Experts of a small language model.
Training: a variant of SOAP for the experts, 496M tokens, 3782 steps.
Below are experts of layer 15 (counted from 0) of a mixture-of-experts language model. Rows are named gate (a neuron's input weights, with its number), up (a neuron's input weights, with its number), down (a neuron's output weights, with its number) and show model dimensions 0-31. Each number is 128 + 24 x the weight over its row's rms, rounded and kept within 0 to 255. Numbers have three digits each.
Before each expert's rows: "gets" lists some tokens that make up at least twice as much of what it gets as of all text; "comes before" lists some tokens at least twice as common just after its tokens as in all text. This comes from a sample of Wikipedia text that the model never trained on. Tokens count by the router's weight.

# expert 8
gets: ",", " |", " was", " United", ":", " New"
comes before: " ", " to", " in", " by", " States", " on"
gate0:166128148137180132138136137114130131154152145102119084119117098128149129082152098115094161147126
up0:141096109124169114152131161121117120119145125097142164137145147094111181118093127139116123149091
down0:101098155108153138148135150110086161130096132178150118129119120105085104148112135114110142109107
gate1:170134122101110133147113163098113128092146139169106122136134152133127115172140127118167130149141
up1:159128155160162116136131159142134141132158073092121152120095178104104108104162110108129126091152
down1:157144094153095140125138130117108122107101139154145114126119176123150129155062093151140161127138

# expert 14
gets: " he", " He", " who", " which", " It", " it"
comes before: " was", " is", " had", " were", " has", "'s"
gate0:151136131094140166083132142117145131090105080148142144157104138161115146135177141132085117144106
up0:136146165143098153148128079114084114119111128158088154156097153150144170141139112118160093082094
down0:110128119108135121074118128131148138131147098118177148156088088165083082118114130159126136170090
gate1:120125100147135198117147124131122104082119152101135120116149123171161078128075102130156111116106
up1:145147138109107093160111146133113112157182090146157111114144167130158136100091146117090131103105
down1:139149121105156081116142115106122168138131120159141137155120088123114098122140149133122118139116

# expert 40
gets: " that", " time", "9", "8", "3", " September"
comes before: ",", ".", ".\n\n", " to", " as", " of"
gate0:149086136079141093158144169116143106077118087162105118157151148129124113094162161131129108144140
up0:137096143109131095110129107131105186183125104083105151153125121086141117125124122109151114122154
down0:122166145128136114121119162131127135111122107095109136086123149045174145088139142125133168125119
gate1:133116141176159131126120114103128150103108093151119128128137158126099122130103138106147116109125
up1:131142080094108178126092125139123123108123120167116157117148140143088133128108138103141164146095
down1:118109139140104137146144134135140123096176122118125136090128124083137193106134144118080143160137

# expert 1
gets: " was", " is", " as", " were", " be", " are"
comes before: " a", " an", " the", " been", " not", " also"
gate0:130135142078135125139135127109152188129139093103131113096131155157134138076091128136135122122149
up0:112143149150132109135132082090147097120134106115098155143191111122095179105116125091134117143137
down0:122091131146105125138117161162096123157146176156122148142150077118158114140092128114119123133149
gate1:140189113149102122118126129172159163150149109154088104117174134136094155107067097110156197147172
up1:099091140107066114130106088113138139122139123131147143107161101133169116119127117135147099136094
down1:134123174132131135101162101122100130111141144143139101114117161111147103132129145101111160111157

# expert 35
gets: " of", " to", " by", " for", " from", " in"
comes before: " the", " a", " his", " her", " its", " this"
gate0:163114133091090117127150119105160112141124133103134138121127091169142142112114144119093138162120
up0:139162120119139098136129112133140151106150128080160113136130116124125152130112110153145093120150
down0:144106150126186114144130162108144113109130110107145143077157191110173141076080098067152142117131
gate1:122160141100096150104149152108138113135136107111156131072124127116136116148137114162143100123179
up1:114125108146113121132111083152127129121117106144114114098168160152141144135127146101120115124092
down1:103131101122156111184102108136169118114105113141126135155137137123159113111154102136114134093123

# expert 28
gets: "1", "2", "3", " a", " one", " two"
comes before: " |", "%", ".", ",", "–", "th"
gate0:142136175158085119107111118112153128124129118094113146091215077133161131086148119115138123127163
up0:117083112077110134149149129116139082164114146090152084154161166138156108131065150118108103134129
down0:116142118126115131161122129123119115146109125154089163168138146123134097139119165164100140120081
gate1:138140138137210107149123100182142135105140161123158100093173137114113122103142100140086123105106
up1:125113163108168115142180153126130122166138186131126110152167124138160097133133151147163093155098
down1:121112099145142131117143072135092104153111112182108124138112118105123112155100108177119149132169

# expert 22
gets: " for", " at", " on", " in", " with", " by"
comes before: " the", " a", " his", " this", " an", " its"
gate0:100075110137150084151122138146143131122093093130157102136136126081178148103142145131065121120136
up0:128119141116118111131121154141137118109164150129143125133129139138147142134121100115133159137121
down0:133108100160158098169122135103116110125107136120139154153135130144136147067129166136107103123104
gate1:112103130152138136162125079129119115159085099154115123074110159100115113124150120101148131161130
up1:103085126128127193158150106129117112103108098112143170135092087099070093169096126136166151146060
down1:077115142104085135144113141163111098118104125129150149147117098174135109123079107090112141152158

# expert 30
gets: ".", ",", ".\n\n", ".\n", ").", "==\n"
comes before: " The", " He", " In", "==", " It", "The"
gate0:134128101158124132103166136121162123116112143057101112117118165064126158147168167142105115091105
up0:139127127114116142132172153109158130111097129140157095129117145120106135114124130143116128120155
down0:121075123100138077163111101115136085124172137159118112065104113128104101127096128130090131155134
gate1:100109137146119154167144113123147154124132120177119117141191135118140147129131167147072140127135
up1:047119121136118080174173119121145164128117122077141087123119117152142119118188172171103134116153
down1:163125155124086125112126148085090108084130159127136158151143123124116112095103134116157127114111

# expert 29
gets: " ", " (", "–", " $", " +", " —"
comes before: "1", "0", "2", "3", "4", "6"
gate0:158164087142151117127139144163130110113079104146167110112119160109153115150141123190127156129108
up0:151192142108098118100103127125120103156142108106116163105178119145099162127094117140133130123118
down0:121112157107132116136099117132135130118145115101130126147181107146157162179144169145157170131164
gate1:109130120123139123087178172137140144152170124137126113119129158081115118157088137103116147142146
up1:122162106125118113110100153044104121121124114134160102117107113101100087170145156103150183126096
down1:118120127161089138149173144116127126141107131098151096162158141149125126101153154097154133095139

# expert 4
gets: " |", "1", "2", "0", " (", ":"
comes before: ".", " ", ":", "%", "′", "°"
gate0:139138170136125122102117134129087132145144108126079117108137090095145080145117134127137125123169
up0:172127135102105107087135078135096090164158129131170133157152116135142115118106119129093109149094
down0:149084153127129198130134165151103140131086141105144116122135125164127155090154115100145166180121
gate1:079142147150126110123110136103165127167095115123105140137132116160146146082127125133116123148135
up1:123104133120130096190169112124142129134143114063141159161126114098053123116124141119138140140167
down1:147135163075158100118114099109146162118116127134156128180075132127185098125123120132118150108166

# expert 17
gets: " in", "–", " In", "In", "201", " on"
comes before: " ", " the", "–", "6", "4", "5"
gate0:134163067190180093104142123130151121130078115165111126098102120105120144094125132102107134156121
up0:148121093153175070142088100160135105143109135137117146153131104137087158133146138126152143119092
down0:126123151141107104126118146146098117104152154095148126099118164120102104135114087159116154124128
gate1:091171125130118180161151143137125136144083146151141163153157104076140104096135119114131138136125
up1:096136134130114093109096112145118149114154091109104147106126170123160131138117160138136173120143
down1:123177127126161095100070141137081130117121145106108136129136155151117085111138106113155140124116

# expert 10
gets: "201", "200", " (", "202", "199", "198"
comes before: "0", "9", "5", "4", "3", "2"
gate0:152137123138126156148144107149159132131135154086096129092128142088091124103113152126155112125118
up0:091120175149133140142149089113167127170137122113116118109120117120141059100115133114124101118084
down0:118137150101146151154129106125144114129133164142148152079138093130099152158144151157085119113114
gate1:132148143161138142136110133152125190119138124169109086127175104125144154089123124076112156105129
up1:097126119122116091113155170135138144145132100152121184076128120136100132131129173139154108122121
down1:132166132127094105172148099127126143127146118100147114139146139130123106139121124088151092154117

# expert 41
gets: " |", ";", " —;", " –;", ")", ");"
comes before: " ", " —", " —;", " –;", " +", " The"
gate0:099106124091153156115133121155136119134142101103086109097154143151130152102133165133119160128158
up0:133105157174095156116174168121113162068131137078164154140119136106160133159088110141137111080136
down0:121129177164080111083098126145140133090178130145135138162174162168169168159140165105130157134124
gate1:140166123135102156175150150078152105117121113149076089136180146110145126098143152118136153158162
up1:100133112125104125101132138152130147126152125116149135132133132139156161121081160101151095126095
down1:090158136109141109141123106115089102135156148104152115089119131117122126144146124095180149120140

# expert 9
gets: ",", " and", "),", "\",", " or", " &"
comes before: " and", " which", " the", " but", " a", "000"
gate0:161155147169132140127133112155100165123156147118135113123124182100166109162098166138126123123133
up0:105140114124136111109160143139124144120136109100116106091116139081123161142169081104105122143141
down0:132073124151127111074091106120156124134086126108124155135138089151184128055112124141157113159137
gate1:141114122111114131178149110144148148123135130094112142175172092139128154085130112168144140150106
up1:109102145139134111155112116115108142083116152153141121129137097130096147136128124148133134118172
down1:152117103123105128137115106124090158110114088082140155107122092149167095140108142101126110131131

# expert 7
gets: " |\n", "\n", " J", " Mc", " K", " P"
comes before: "|", "-", "|---|---|---|---|\n", "|---|---|---|\n", "son", "man"
gate0:120124124168122090089108140109110120156137102151133125138135125127116123183137118114131100149107
up0:096096166183101061111174140106169135106220158141140103165141129114141085153145129151125137139142
down0:136126110119127164111148117104171139143125135116104148109140149148152138132098160158114077106148
gate1:140128112072140124122089113142101126148134092102091148119154175150133141158116143119091130114146
up1:124126136138102120086092117176111124144146086111167124144127120145126060112157103153124134103164
down1:101114118126133096110090130111166122158110115103077155108121125123118149079152134142158131088115

# expert 6
gets: "1", "2", "3", "0", "4", "–"
comes before: " |", ":", "–", ";", " |\n", "|"
gate0:118124152104106125139097166109113132125107156156070104116136079155150127115158107135130123138113
up0:133119147114084096102140147155149109134175107146165133103121187092103199133115093139097089196136
down0:138121129134095120097192162107097115146129132132165124099126140117165110129103121143112132140121
gate1:162098115127136147112127164139122172144142119140117101115126122121126119117071144129132114134095
up1:098178102115147114238156143098103115089099186114135163139087130131128150141131108104118114169137
down1:153117145136152168139140124094078170107165132094134125127084120105142142146146130130147149130120

# expert 37
gets: " the", "0", "3", "8", "4", "6"
comes before: "–", " |", " season", " League", " State", " team"
gate0:160099095132143141118148132164140095121104081102158096091144138116114099121153111144107142168135
up0:116134146145138145138149144177132102115123140084144150159135150184128116096171139159125136138117
down0:099165112192122133117109124174095116122156119109134124111072163102118105109170109141095172132159
gate1:158117132163130109139136130123141173092122132117111111100115121114133157172147118116124108127175
up1:154117128122147124160118166158124120154127138054158103113139106139109138181106099124085056118154
down1:118148098120122096134155127117137101152133106119112131121093102107160127153176144150117076145133

# expert 16
gets: "\n", ".\n\n", "==", ")\n", " |\n", "\n\n"
comes before: "-", "|", "==", "The", "===", "In"
gate0:126124105107130170136152122123114111115108095135131167127101102117136129113128120096105144107137
up0:146093131169193135112149131146126105138136118142159128115081120146133133131142113177142127172167
down0:128113094102144138077144138121144080110138109132113147158110099122140140157107123135166116111115
gate1:164169098101116148101120130150141087157130155123151133104128136129114125102104159138158137158174
up1:062094139109093140155127153118125151118101093142133172142152099115102120121171119130118159155115
down1:110115150144146092094129121160129093091101098113101112145162094106104109133110151138148112118110

# expert 34
gets: " ", "–", "/", "201", " #", " —\n"
comes before: "201", "200", "202", "199", "198", "197"
gate0:142144163157159132152157117115145104122128146179115112138123110156118119117100110094140106116139
up0:118124147150084159122174097100156126105110084135128173127140151108137172109113102150089128153140
down0:127152156126113085127133104145131105119143115121143132140119151147121091156106141135084143090112
gate1:176154142116155137135096117141104160120076118159103122120142174093152176154147143166099137133165
up1:093033106124111124148126103113153151133106131140111168157111101123134170149170086138138100140111
down1:127128112141107101109100117138129114130099113094148112135133140076128142098133150148150158111102